{"balance_bias": true, "init_std_router": 0.0372, "positions": "rope", "qk_norm": false}
Below are experts of layer 8 (counted from 0) of a mixture-of-experts language model. Rows are named router (the router's row for the expert), gate (a neuron's input weights, with its number), up (a neuron's input weights, with its number), down (a neuron's output weights, with its number) and show model dimensions 0-159. Each number is 50 + 10 x the weight over its row's rms, rounded and kept within 0 to 99.
After each expert's rows: a language model's description of what the expert responds to; "gets" lists some tokens that make up at least twice as much of what it gets as of all text. This comes from a sample of Wikipedia text that the model never trained on. Tokens count by the router's weight.

# expert 50
router:45 38 67 49 37 57 57 50 57 47 60 44 43 46 51 53 45 48 60 47 29 69 56 45 47 59 59 49 60 64 65 74 43 44 60 39 52 52 51 61 48 33 42 41 42 50 44 42 50 43 55 77 50 49 76 66 48 42 43 43 44 49 57 50 40 62 72 58 62 52 47 52 58 62 49 60 63 49 56 58 35 55 62 50 46 35 54 46 51 33 58 52 47 24 47 59 57 51 59 46 54 59 46 51 47 48 67 65 53 39 52 56 61 63 70 64 35 36 42 62 56 47 39 55 67 39 55 58 40 60 45 70 39 48 39 42 54 47 48 53 42 73 40 66 45 63 62 40 58 50 59 53 35 59 57 60 40 41 47 50
gate1:42 53 53 48 78 51 44 44 51 68 69 31 61 62 51 52 48 39 66 57 59 48 38 59 53 56 63 63 70 43 54 40 44 37 47 40 59 56 45 60 41 55 52 37 45 32 49 58 49 54 41 81 58 37 55 50 57 57 45 43 53 56 44 41 57 51 54 43 45 39 54 57 45 70 56 41 57 66 56 53 47 47 43 47 47 57 55 36 60 47 54 59 54 70 39 42 54 58 41 62 46 65 46 35 34 38 53 59 52 50 59 52 48 42 40 54 21 53 53 54 61 33 47 55 60 38 56 49 27 49 45 46 33 44 56 36 68 39 68 54 38 50 42 64 60 49 54 45 55 61 53 50 39 49 54 28 44 41 70 48
up1:42 29 42 49 31 59 48 32 39 50 53 54 64 44 41 45 61 56 38 54 31 67 63 39 47 55 35 49 51 67 31 57 39 57 36 63 29 53 62 31 67 48 48 54 43 47 44 57 46 50 39 59 40 55 45 50 43 36 49 47 63 43 46 37 56 53 52 52 35 61 44 31 55 55 51 52 45 53 31 54 41 54 78 50 56 55 60 63 54 46 46 52 52 47 72 51 56 42 50 51 66 36 65 50 54 62 55 49 48 49 59 61 48 69 51 29 47 33 36 39 62 60 37 33 42 57 45 51 70 67 49 58 58 56 55 48 50 44 60 60 64 45 37 42 46 47 41 51 53 31 55 42 48 47 57 53 45 59 45 62
down1:45 38 54 54 62 47 55 41 57 41 40 65 44 57 50 37 43 47 48 37 55 66 61 59 29 59 50 67 60 44 44 65 50 46 59 44 48 57 55 69 56 42 56 31 42 44 63 71 50 61 45 44 19 30 33 50 46 64 59 42 63 55 50 65 59 46 48 46 45 51 39 47 58 57 56 39 47 56 50 60 59 45 56 52 51 60 36 47 49 45 46 42 40 58 70 47 53 53 49 35 63 55 41 51 68 44 59 36 61 63 65 32 63 51 47 55 51 36 47 50 46 47 60 64 48 30 41 44 48 53 36 64 35 48 50 36 53 44 40 33 44 34 47 42 31 55 42 54 37 61 59 72 59 58 41 59 44 55 41 45
What it handles: Sports-biography prepositions
gets: "\n", " to", " the", " for", " his", " for the"

# expert 19
router:47 57 61 35 28 56 69 40 70 44 58 66 44 53 74 64 56 48 50 39 42 58 47 43 35 62 49 46 60 64 59 68 44 51 36 47 38 58 64 65 46 43 39 42 54 47 43 43 34 40 45 60 51 56 59 62 50 63 37 33 52 37 64 65 46 54 53 54 59 53 33 56 32 62 33 54 49 39 66 51 48 50 54 69 50 42 48 32 60 46 59 39 60 44 46 53 65 53 50 34 50 58 46 62 47 33 46 61 36 37 62 65 49 50 71 57 52 42 45 60 45 41 55 65 65 45 50 52 36 46 54 55 39 39 43 41 32 42 50 63 48 62 50 61 37 50 56 41 54 44 48 63 40 59 55 42 47 47 46 41
gate1:36 40 48 33 41 39 52 52 63 48 39 63 40 53 46 68 33 61 42 65 39 34 43 46 57 58 46 56 60 55 47 45 54 48 42 45 45 46 82 61 50 37 51 64 45 48 58 37 41 48 40 48 55 40 53 44 59 42 69 55 68 44 29 58 53 61 56 54 29 73 50 45 52 53 47 28 62 43 58 52 45 51 52 40 61 37 48 45 38 50 59 41 45 38 58 56 29 57 51 38 50 42 53 42 69 27 56 57 59 58 50 65 48 52 47 49 51 36 35 63 46 44 49 46 52 46 60 50 47 53 43 35 53 49 54 65 54 47 41 56 55 54 46 57 37 34 67 50 40 40 39 56 46 34 60 64 48 33 37 30
up1:48 49 57 36 52 60 46 73 48 36 55 34 40 52 60 50 56 46 57 72 55 75 50 45 45 52 22 58 55 46 36 47 44 45 60 37 50 64 68 36 53 59 43 33 46 37 50 51 40 55 69 46 60 46 50 51 44 46 39 51 33 40 82 53 27 53 48 51 37 43 46 35 46 47 60 74 45 56 51 44 46 59 51 37 56 52 58 64 36 52 44 53 43 48 41 35 46 52 46 60 37 66 51 39 37 38 53 41 38 63 61 54 59 48 56 56 34 54 30 43 48 52 56 56 51 50 47 40 39 42 59 46 39 55 47 45 55 33 56 51 55 32 42 53 45 40 46 43 60 45 47 45 44 67 47 48 64 31 55 61
down1:44 44 29 35 41 30 54 54 52 52 48 34 39 37 50 43 55 59 56 54 36 33 54 45 52 48 47 66 55 56 55 38 57 55 41 45 53 63 53 34 61 59 62 51 70 41 43 50 56 46 65 42 44 52 39 48 46 51 62 49 64 49 43 65 32 71 52 61 38 66 35 48 51 50 41 50 54 43 50 44 36 46 41 51 33 43 32 39 44 49 57 49 47 41 49 59 43 39 66 46 50 44 49 67 65 64 26 32 26 50 41 56 49 59 54 54 40 41 46 51 52 57 50 53 61 47 59 45 50 63 52 40 66 50 71 61 39 52 63 55 48 53 55 42 58 54 60 40 57 46 48 71 63 25 42 63 47 33 42 38
What it handles: Conjunctions and function words
gets: " and", "'s", ",", " of the", " |", ", and"

# expert 33
router:45 67 49 49 36 74 52 32 51 35 36 48 47 36 72 59 57 31 63 49 49 38 54 29 40 55 45 48 39 66 62 59 49 30 48 50 43 49 52 46 69 55 48 53 41 43 32 52 41 58 65 62 55 41 53 59 54 45 45 49 59 44 56 48 44 54 69 49 58 54 39 42 46 50 54 60 49 62 65 48 41 52 56 57 53 51 44 68 66 48 73 50 51 42 52 56 44 47 63 38 60 53 48 57 35 40 56 56 35 43 44 67 52 58 65 63 43 33 33 43 70 50 42 60 48 36 64 57 53 64 53 66 40 42 48 45 51 43 40 57 38 53 22 67 38 47 51 60 63 58 58 53 48 56 54 41 58 53 46 51
gate3:51 53 59 52 52 45 60 48 48 60 29 52 58 47 45 49 53 43 59 52 55 59 35 35 64 60 50 56 47 56 53 58 47 49 53 48 42 44 56 33 62 49 59 45 53 43 61 57 35 44 45 48 50 48 82 57 54 40 65 50 45 47 73 63 43 37 69 66 43 44 49 51 37 56 40 45 39 50 40 32 37 52 49 46 72 70 40 48 62 56 35 35 59 49 48 39 61 44 61 52 37 54 55 38 51 26 66 39 40 51 50 61 39 65 40 46 59 49 63 50 51 46 42 48 55 69 41 35 45 22 37 46 48 51 37 57 39 51 48 40 65 52 60 54 45 61 48 39 71 57 59 63 53 54 50 50 42 67 47 34
up3:58 47 50 53 45 48 33 53 48 55 51 40 52 52 44 46 44 60 41 39 58 30 44 39 50 39 59 42 45 35 71 66 32 56 45 39 58 56 63 51 48 61 52 61 53 48 39 50 48 50 49 34 53 49 49 53 54 37 61 42 74 39 46 60 38 55 37 59 47 54 52 50 46 33 46 45 40 58 41 46 58 48 57 60 38 65 43 53 51 58 35 72 52 33 44 49 78 47 27 44 43 45 52 53 47 58 44 56 50 57 67 48 38 56 61 34 39 39 62 53 42 35 52 42 56 56 69 46 39 57 71 54 53 56 53 55 31 51 26 57 54 64 51 40 47 55 41 46 46 40 68 57 46 30 43 74 59 53 41 33
down3:41 34 63 59 39 55 46 64 76 53 57 68 39 50 45 56 50 75 48 53 48 43 71 40 48 50 52 53 50 33 54 51 49 61 60 64 43 54 47 61 45 56 55 32 57 50 58 48 69 37 48 62 58 73 60 45 49 63 50 54 32 40 40 55 59 51 26 65 52 61 45 45 43 42 44 62 49 51 49 52 54 32 52 57 49 60 62 45 58 29 52 43 49 37 37 49 47 52 44 50 34 54 50 34 44 64 41 52 34 61 39 53 56 60 35 44 43 48 45 51 52 26 57 62 47 55 42 59 44 50 70 41 56 35 34 47 54 48 42 34 52 57 46 52 51 44 43 39 59 37 63 40 43 67 58 66 59 45 44 32
What it handles: Mid-word suffix pieces
gets: "ed", "ated", "ing", "ent", "ro", "ab"

# expert 3
router:36 41 54 55 60 63 58 49 65 57 64 51 41 50 62 55 56 39 43 34 42 53 44 46 41 51 51 52 49 55 71 56 31 39 60 41 39 56 48 37 40 53 46 48 38 41 48 54 43 39 50 65 63 54 57 53 72 43 45 38 63 52 57 53 39 60 36 51 60 60 35 24 52 45 46 51 59 41 57 63 41 61 53 49 71 42 50 39 45 19 54 47 54 34 51 44 51 54 49 40 64 59 35 63 40 46 56 60 40 55 52 55 55 53 75 52 32 45 35 53 56 45 45 55 62 21 55 57 37 63 60 50 47 33 43 51 59 49 69 56 42 56 41 53 58 53 55 51 56 39 50 57 36 55 57 29 44 41 54 40
gate2:58 37 36 49 53 54 35 49 59 33 53 58 61 59 56 48 36 54 43 62 33 41 50 50 45 55 54 48 59 47 70 46 57 58 36 39 45 56 38 56 45 47 58 55 51 59 58 43 47 48 47 59 38 38 33 48 57 60 50 52 40 57 58 39 61 41 51 50 54 55 49 42 40 42 49 52 52 59 55 46 61 39 52 52 36 63 54 59 43 46 45 62 56 33 48 50 62 75 53 41 35 37 24 38 30 60 37 46 57 47 55 60 45 34 42 49 38 46 77 45 53 41 47 48 36 51 55 62 51 57 66 42 55 33 52 55 66 44 34 46 39 65 56 42 53 40 50 51 47 25 39 54 33 43 66 59 54 61 45 16
up2:54 61 51 40 50 55 53 48 65 56 72 33 54 50 71 61 50 43 37 53 48 36 46 41 44 37 42 42 47 35 51 51 63 48 37 68 32 51 66 59 51 60 46 45 42 55 39 43 48 52 47 52 63 47 52 47 54 47 51 43 40 41 67 53 66 47 45 57 37 66 63 51 55 33 53 36 46 55 56 44 34 56 56 45 61 40 64 30 35 67 40 50 54 33 45 58 64 58 30 66 38 50 51 58 47 29 49 50 51 45 50 67 55 49 35 26 46 61 30 62 67 53 65 52 50 42 47 52 41 50 66 49 53 50 64 46 36 48 55 39 48 44 50 34 56 50 46 39 42 66 58 45 56 61 44 46 26 59 48 56
down2:65 43 42 56 50 53 39 57 37 43 62 50 74 36 53 42 50 41 75 32 44 29 55 36 45 48 52 50 52 67 51 49 31 43 45 36 58 47 40 52 50 56 50 50 74 61 60 48 61 44 55 66 48 56 51 43 31 39 55 67 70 28 59 47 45 50 58 44 33 47 57 33 42 29 42 46 55 62 44 38 59 52 55 64 59 55 55 38 41 45 52 46 48 62 51 40 47 56 68 54 42 47 62 64 54 58 43 60 56 48 42 27 58 66 30 54 47 55 49 42 62 48 56 74 58 42 46 45 50 50 61 47 47 41 65 37 69 49 56 51 59 44 52 51 45 56 40 48 44 56 42 66 47 46 39 56 52 57 35 46
What it handles: Quantifiers and scores
gets: "1", "2", " all", " one", " other", " b"

# expert 9
router:59 37 58 54 44 76 55 41 59 41 37 59 46 42 66 43 53 45 41 55 27 58 29 56 47 46 47 57 64 68 52 70 47 54 50 53 59 61 44 59 58 40 44 53 48 41 44 37 50 44 48 60 53 50 45 72 50 35 47 56 54 44 59 44 37 56 64 61 48 33 32 35 40 59 46 66 51 60 54 55 27 67 63 57 45 45 42 44 46 37 64 48 43 26 33 49 47 35 62 39 50 56 33 49 43 57 69 62 47 44 68 59 62 56 71 49 51 41 40 43 56 50 43 54 66 41 52 60 48 64 51 58 54 48 45 50 53 36 58 68 49 49 24 52 42 50 44 46 48 59 44 56 40 52 62 56 40 53 60 52
gate1:50 48 60 57 37 38 47 46 56 48 40 57 33 44 40 42 51 50 54 54 26 55 39 60 32 58 27 40 41 54 41 55 48 57 49 42 33 35 50 64 61 55 61 61 43 58 40 65 66 49 69 55 59 35 43 49 52 60 56 63 42 38 43 43 39 34 59 49 51 56 38 41 51 49 41 40 35 52 40 54 44 40 47 51 67 54 65 72 50 44 49 45 40 56 54 60 54 58 57 45 48 52 31 45 47 51 34 52 43 46 49 65 37 56 47 70 59 51 49 48 49 57 37 45 58 56 51 49 55 58 39 44 32 54 57 64 63 29 36 36 57 49 48 30 41 62 51 30 72 73 42 45 52 63 60 42 57 41 49 38
up1:54 35 44 66 43 46 41 40 42 67 49 49 55 48 38 46 39 43 33 67 56 57 58 39 38 54 51 41 54 41 38 54 32 56 56 42 50 42 47 60 53 50 70 46 70 57 45 32 67 53 48 74 52 42 49 41 34 58 62 72 34 36 56 44 43 54 50 49 40 51 63 51 67 53 40 55 46 39 62 62 25 41 39 50 57 58 66 47 56 38 44 56 59 53 54 64 42 59 44 56 48 48 40 60 47 58 49 39 50 42 51 67 50 45 59 54 57 71 62 41 61 55 44 56 57 42 42 52 62 42 64 48 50 58 51 50 62 39 47 22 57 36 50 50 44 65 54 28 34 57 44 47 43 60 52 49 35 42 33 59
down1:53 53 72 54 31 45 61 50 58 61 52 25 55 38 43 50 43 57 38 31 54 27 48 52 47 40 45 34 55 52 40 38 44 49 50 58 32 40 34 38 62 65 51 30 51 48 45 61 40 45 48 41 62 56 37 49 58 51 55 67 40 43 45 40 30 50 39 42 55 72 44 44 44 42 58 48 49 45 59 51 55 59 40 38 62 48 38 48 63 62 39 52 61 53 67 61 45 44 64 29 52 41 36 45 38 51 53 44 49 42 41 61 24 63 46 49 52 53 67 40 31 23 54 54 65 34 44 54 50 53 49 31 48 51 51 53 57 50 58 37 47 43 51 44 50 53 45 53 46 48 38 49 60 42 41 58 44 44 45 66
What it handles: Word-start fragments, sports lists
gets: " sp", "–", "p", " p", "qu", " sc"

# expert 8
router:33 47 65 45 39 61 54 51 58 41 62 44 43 50 67 66 58 43 48 50 42 54 49 42 42 45 50 55 54 56 49 43 31 43 52 44 53 63 67 60 57 43 36 41 38 38 45 43 39 38 55 41 61 44 53 52 60 37 32 42 65 41 60 59 35 54 65 55 63 54 42 32 47 53 49 54 43 43 56 63 48 46 60 52 54 42 42 49 51 47 71 40 48 33 24 65 53 49 58 39 56 53 33 68 38 49 61 47 37 54 45 48 55 48 70 73 53 34 55 54 55 38 49 48 54 35 69 58 44 64 50 66 54 45 42 49 57 43 60 63 43 63 46 59 36 62 72 35 56 49 56 67 30 49 62 50 45 34 57 45
gate1:26 45 34 38 50 43 62 62 29 48 42 24 63 63 61 43 34 32 51 58 56 55 34 58 34 75 50 52 53 50 61 44 54 48 46 39 50 55 74 47 51 56 38 36 44 51 53 56 58 31 51 53 51 41 51 56 39 41 64 55 54 52 51 44 38 53 67 66 50 65 61 45 29 43 58 50 48 36 35 51 47 41 57 51 51 46 38 53 56 53 52 45 32 27 44 57 45 47 34 46 46 62 51 45 47 49 37 34 58 41 42 49 39 43 58 45 48 31 61 56 38 44 47 55 46 51 61 65 60 50 41 52 51 65 60 48 51 43 50 39 63 43 39 60 59 56 54 65 59 53 49 50 59 42 41 50 37 34 50 26
up1:37 40 37 42 69 51 54 62 50 44 56 51 63 61 75 43 56 56 45 69 43 63 27 52 63 48 55 43 52 64 61 50 48 64 46 50 50 40 54 70 51 47 36 64 37 38 52 67 43 35 61 47 63 39 47 37 46 67 29 49 77 60 76 46 50 46 45 64 62 44 64 44 53 59 46 57 38 62 59 52 51 63 45 45 51 33 51 54 44 59 47 46 48 48 58 53 42 59 54 60 52 41 59 38 41 56 53 47 54 40 45 60 46 44 42 69 51 56 58 76 47 40 37 48 50 51 62 53 54 65 54 54 51 47 57 45 61 52 56 53 48 56 62 44 48 61 77 48 63 61 38 52 48 46 45 48 27 60 59 59
down1:52 55 46 44 60 42 50 50 51 46 23 51 39 64 55 40 57 42 47 52 55 52 53 48 44 56 49 54 35 35 50 44 47 64 54 62 49 66 60 29 47 47 62 47 48 39 73 53 48 58 48 49 62 66 55 36 39 69 66 53 50 44 57 49 53 65 50 27 35 66 52 56 43 47 52 61 44 32 51 56 55 46 39 37 57 52 63 52 43 53 58 56 50 59 46 32 42 39 46 45 44 38 57 27 63 43 66 65 55 53 59 37 36 53 44 60 62 57 33 44 53 47 65 46 50 52 45 61 33 51 52 33 55 62 67 60 65 43 65 29 38 35 48 56 54 43 33 49 62 61 39 58 58 65 52 56 54 51 44 63
What it handles: Copular and auxiliary verbs
gets: " was", " is", " were", " to be", " be", " not"

# expert 53
router:49 53 54 49 48 65 58 52 63 43 49 44 62 32 61 66 57 51 55 44 38 50 50 33 46 41 53 51 47 61 49 51 53 32 58 46 47 64 52 70 64 37 37 47 45 37 55 41 50 42 58 64 50 58 55 67 54 50 45 50 47 30 51 48 58 40 66 58 36 50 24 59 53 54 44 37 59 49 49 51 50 57 53 50 58 61 42 45 64 53 61 27 47 52 28 67 52 50 58 49 59 63 45 61 37 49 71 63 42 57 45 47 59 56 63 59 48 29 34 56 51 37 46 51 43 45 64 57 50 57 55 65 52 26 46 33 44 39 44 59 30 66 39 57 49 62 66 31 53 53 55 42 37 56 63 51 46 29 55 51
gate2:60 33 47 57 44 57 62 54 40 39 39 44 63 59 55 31 34 43 50 56 40 48 62 63 39 46 61 39 48 48 54 48 43 67 44 44 68 69 56 44 51 69 47 60 74 34 35 46 47 66 50 45 46 50 47 56 45 59 35 50 22 50 52 55 53 41 47 73 60 35 51 43 48 48 45 39 53 48 40 41 50 55 50 55 43 45 59 46 61 19 59 35 54 65 33 49 64 50 40 50 47 39 63 40 39 56 42 39 48 41 42 59 52 61 63 43 72 50 61 63 50 48 34 36 58 53 46 53 59 50 49 64 46 64 52 24 34 48 52 57 56 52 42 49 44 59 63 38 46 59 59 48 52 44 53 57 41 49 45 35
up2:47 46 40 50 75 42 54 65 59 41 54 40 53 37 51 52 50 62 55 63 49 19 54 58 45 53 46 44 68 65 42 46 37 51 66 39 55 50 50 43 52 43 71 42 50 54 61 46 69 60 64 43 53 31 27 30 44 68 61 46 36 41 52 43 51 40 58 53 41 59 53 35 55 66 60 26 53 48 53 49 57 41 43 65 45 57 43 45 61 44 57 49 53 50 34 54 55 39 36 36 28 48 39 48 33 46 35 53 48 40 43 70 41 43 45 65 61 54 54 50 51 59 64 49 48 48 35 59 42 51 58 49 43 50 57 48 57 38 49 40 48 62 56 58 49 43 45 62 42 39 61 43 53 60 47 69 54 47 29 42
down2:63 52 36 42 53 50 38 67 43 46 43 30 59 46 56 52 57 74 62 59 39 48 38 38 43 51 33 53 33 57 34 50 48 57 44 31 42 41 55 66 46 51 49 46 38 38 53 43 58 53 57 62 45 54 34 54 45 50 53 36 51 48 53 19 44 31 53 47 38 50 62 45 75 66 50 54 67 39 39 42 47 74 36 67 46 55 52 59 48 56 50 45 62 62 45 40 39 60 50 43 64 63 58 54 52 48 32 60 44 61 37 48 38 60 59 50 58 44 53 50 40 51 52 57 34 52 44 43 53 64 55 58 48 49 67 51 37 32 35 46 59 66 46 28 49 43 44 42 51 44 46 50 53 57 49 53 36 65 54 56
What it handles: Mid-word letters, names
gets: "n", "in", "en", "m", "le", "1"

# expert 29
router:49 37 66 58 42 60 60 42 57 61 59 49 44 40 56 59 58 43 53 37 48 68 42 46 55 53 51 44 60 63 58 55 48 40 34 57 35 61 66 50 63 35 48 43 42 35 36 51 37 46 46 66 61 62 61 50 53 37 43 52 51 47 47 64 51 57 60 52 64 59 47 48 40 73 32 55 56 50 58 59 37 56 74 57 49 49 47 41 53 35 65 43 65 41 28 40 60 48 66 51 58 37 35 67 41 46 54 48 44 46 52 55 64 63 52 65 33 44 42 62 66 45 47 60 61 47 56 66 55 56 58 53 49 46 41 52 52 31 46 46 40 72 44 48 41 62 50 31 57 57 56 61 47 68 63 30 44 48 59 42
gate6:53 51 61 49 43 58 50 53 54 36 53 63 50 51 32 53 51 32 54 47 50 65 53 54 50 49 43 52 50 58 46 56 49 34 51 37 55 44 56 54 48 27 46 52 42 41 42 35 61 39 61 61 55 62 55 59 61 32 44 59 60 53 48 59 24 54 62 64 48 47 55 34 62 45 31 40 54 64 43 59 56 57 46 64 59 51 60 72 46 46 45 50 38 39 41 49 32 54 44 50 58 51 55 50 48 52 58 49 45 38 49 58 56 45 81 34 29 46 20 58 41 62 37 64 65 48 68 59 56 74 46 63 56 42 41 61 44 53 50 59 43 40 63 47 35 53 45 58 32 51 55 52 49 57 48 60 34 55 45 62
up6:43 49 47 61 56 56 52 56 44 45 68 44 39 24 40 42 36 44 58 55 48 65 71 67 58 54 46 59 42 74 31 53 47 41 47 39 48 25 51 34 45 62 55 42 53 62 51 40 40 47 55 37 36 46 48 55 60 52 36 66 47 64 50 52 42 31 34 43 51 39 60 56 37 51 48 44 49 52 48 54 42 42 37 50 49 34 60 63 59 30 60 56 54 45 58 53 43 62 51 29 45 41 50 41 56 55 41 49 62 68 36 55 60 57 66 38 47 50 46 49 45 66 55 39 51 65 46 44 35 42 43 62 49 56 58 38 53 45 30 46 49 45 50 57 42 42 28 50 48 48 48 47 37 63 59 70 64 41 55 64
down6:24 57 40 51 61 49 45 34 37 63 25 47 66 54 41 40 58 41 44 38 59 67 53 61 53 41 61 40 59 66 44 39 51 42 45 52 57 46 48 70 30 51 56 45 41 51 48 62 56 44 54 53 52 48 29 28 36 58 62 59 52 74 47 51 54 45 48 51 54 44 31 43 46 54 62 57 45 32 56 56 74 62 50 55 50 47 45 40 42 59 39 66 46 50 38 61 43 57 49 57 41 52 44 48 63 33 52 56 57 42 58 56 53 38 53 55 31 63 44 62 37 54 54 37 52 63 58 48 46 39 43 59 64 49 47 70 44 42 48 52 53 52 39 56 55 42 46 36 48 40 44 46 55 34 63 59 75 45 36 50
What it handles: Section headings, word starts
gets: "==", "\n\n", "===", " b", " d", " ch"

# expert 41
router:45 41 62 54 36 59 55 43 49 36 54 58 39 36 59 55 54 47 60 49 34 68 39 40 50 49 52 57 63 57 55 66 44 39 51 46 46 43 57 55 48 30 47 39 37 49 51 40 31 32 59 59 58 45 63 54 56 50 35 50 62 56 57 54 36 63 61 53 58 69 39 41 52 59 50 56 50 49 45 60 50 58 56 58 61 43 49 60 51 31 63 44 52 29 33 65 45 45 49 46 55 50 42 53 42 44 69 57 53 51 50 57 62 53 76 61 37 44 42 57 59 36 28 66 51 35 79 61 50 59 45 64 44 43 32 36 50 42 51 48 42 56 46 57 22 51 56 50 53 50 53 59 36 51 67 59 39 44 65 48
gate5:50 41 34 68 28 58 49 50 51 41 53 51 35 49 41 45 52 46 55 30 48 47 40 57 47 29 53 71 56 66 47 35 46 58 47 49 39 64 48 43 49 42 43 55 66 47 52 36 39 49 44 45 53 47 50 64 53 53 52 46 56 61 55 47 47 52 61 52 44 39 45 45 39 67 46 44 41 75 35 78 64 50 46 60 40 28 53 37 46 50 59 47 51 49 49 39 44 57 55 35 42 59 51 63 51 44 34 59 57 55 40 74 63 55 39 42 31 40 50 40 59 57 40 53 32 46 47 50 48 57 46 55 52 56 50 46 54 49 43 33 33 80 39 32 71 41 43 54 69 57 50 48 54 47 41 49 49 62 58 55
up5:71 45 46 54 52 59 60 66 44 58 31 46 42 53 33 49 42 53 41 53 58 54 35 59 54 40 57 49 49 50 34 29 46 57 55 53 59 52 26 51 50 49 43 61 51 38 53 36 73 55 44 39 56 45 47 46 45 61 32 51 57 50 58 62 41 55 36 48 48 52 52 48 46 50 58 39 43 57 44 49 67 46 26 68 22 48 51 52 41 45 57 53 62 35 56 44 41 48 48 64 46 58 75 48 47 64 51 58 61 62 35 45 47 64 52 34 51 50 44 57 61 60 49 41 42 38 42 56 39 39 53 36 59 57 33 69 43 55 52 52 51 55 49 59 68 26 48 49 46 24 43 49 68 52 53 44 49 69 46 53
down5:44 38 48 62 51 73 67 45 56 63 36 61 55 54 56 48 35 37 59 51 59 59 51 48 44 52 33 50 28 48 36 49 40 50 25 49 58 44 27 44 44 48 49 31 56 58 48 61 45 60 45 34 50 65 52 51 51 50 26 36 59 41 40 37 61 59 48 54 38 44 48 40 54 32 47 47 35 53 59 35 41 38 49 41 56 36 75 46 50 63 36 47 45 30 53 34 37 44 67 65 44 58 49 53 43 62 49 53 38 51 62 57 38 31 49 47 50 52 34 48 49 45 56 46 59 44 46 38 45 65 36 40 49 54 40 59 45 50 58 48 30 30 56 54 50 54 62 55 46 36 65 46 51 55 55 57 53 53 64 54
What it handles: Career narrative function words
gets: " a", " to", " in", " in the", "ing", " from"

# expert 57
router:51 58 61 38 44 58 66 50 43 43 65 53 28 48 50 50 66 44 47 38 42 62 54 50 44 51 63 55 56 54 67 52 47 37 39 43 38 60 71 43 42 32 48 39 49 51 34 46 43 40 48 62 67 61 59 57 42 54 33 37 54 43 49 49 46 47 50 52 45 53 31 52 37 59 46 57 63 40 48 61 58 60 56 50 56 40 37 50 45 48 59 30 41 39 40 61 52 55 54 44 74 45 46 59 47 39 65 71 50 44 70 63 64 69 53 58 40 40 37 54 58 41 41 71 68 41 63 57 48 67 51 65 40 46 42 43 57 36 46 59 34 55 36 45 48 74 57 54 44 47 61 49 35 54 49 56 45 41 58 45
gate4:46 51 60 53 51 54 63 33 47 74 56 49 59 61 54 54 31 41 55 30 38 61 69 55 42 47 32 56 22 53 38 57 57 50 66 42 47 56 71 51 64 48 50 59 57 48 47 54 44 38 49 74 62 47 71 52 46 38 46 50 58 49 66 51 52 55 38 54 50 57 53 54 54 44 46 45 50 62 40 49 52 39 49 48 50 45 40 53 41 32 57 49 46 52 45 48 39 35 48 40 58 39 50 60 47 53 66 48 56 50 57 51 80 60 60 68 38 50 51 46 52 55 45 75 52 53 64 56 75 54 54 54 62 54 50 69 52 32 58 58 52 58 45 48 62 68 44 62 45 68 49 53 60 33 45 41 47 31 41 57
up4:48 60 50 45 41 48 36 66 53 36 59 58 51 26 40 44 62 55 55 63 54 29 46 45 49 59 59 64 54 48 59 48 51 37 62 70 42 43 62 59 41 41 68 58 68 43 46 48 68 53 43 41 45 37 47 43 60 42 35 33 47 58 48 64 40 56 63 52 43 56 55 53 36 57 41 42 61 55 51 70 51 43 64 67 59 41 57 52 67 74 34 61 58 66 54 61 53 40 55 48 53 58 54 42 54 37 47 54 42 40 35 61 41 31 46 49 55 40 61 49 48 46 43 49 37 45 47 32 31 62 61 44 51 41 52 28 55 63 51 42 51 46 47 44 48 54 44 37 56 52 45 38 44 57 60 61 64 59 71 34
down4:43 52 39 61 44 42 57 40 45 50 51 48 45 43 44 40 43 33 48 42 51 44 53 35 80 56 54 74 43 51 43 57 49 61 58 63 33 50 65 37 57 38 55 58 54 48 43 70 32 59 49 53 18 42 50 57 60 42 52 37 48 57 42 51 41 59 60 46 54 50 43 33 72 60 38 56 57 48 40 38 24 57 46 42 49 44 52 43 42 59 51 51 45 47 59 53 51 59 71 60 48 55 42 70 36 69 44 67 49 53 51 52 48 66 52 50 66 44 51 44 48 54 41 42 36 38 50 61 68 53 46 50 57 46 74 46 49 49 50 43 63 46 41 39 72 59 46 44 43 45 55 51 48 53 56 30 36 56 48 57
What it handles: Initial letters after prepositions
gets: " v", " V", " W", " K", " M", " L"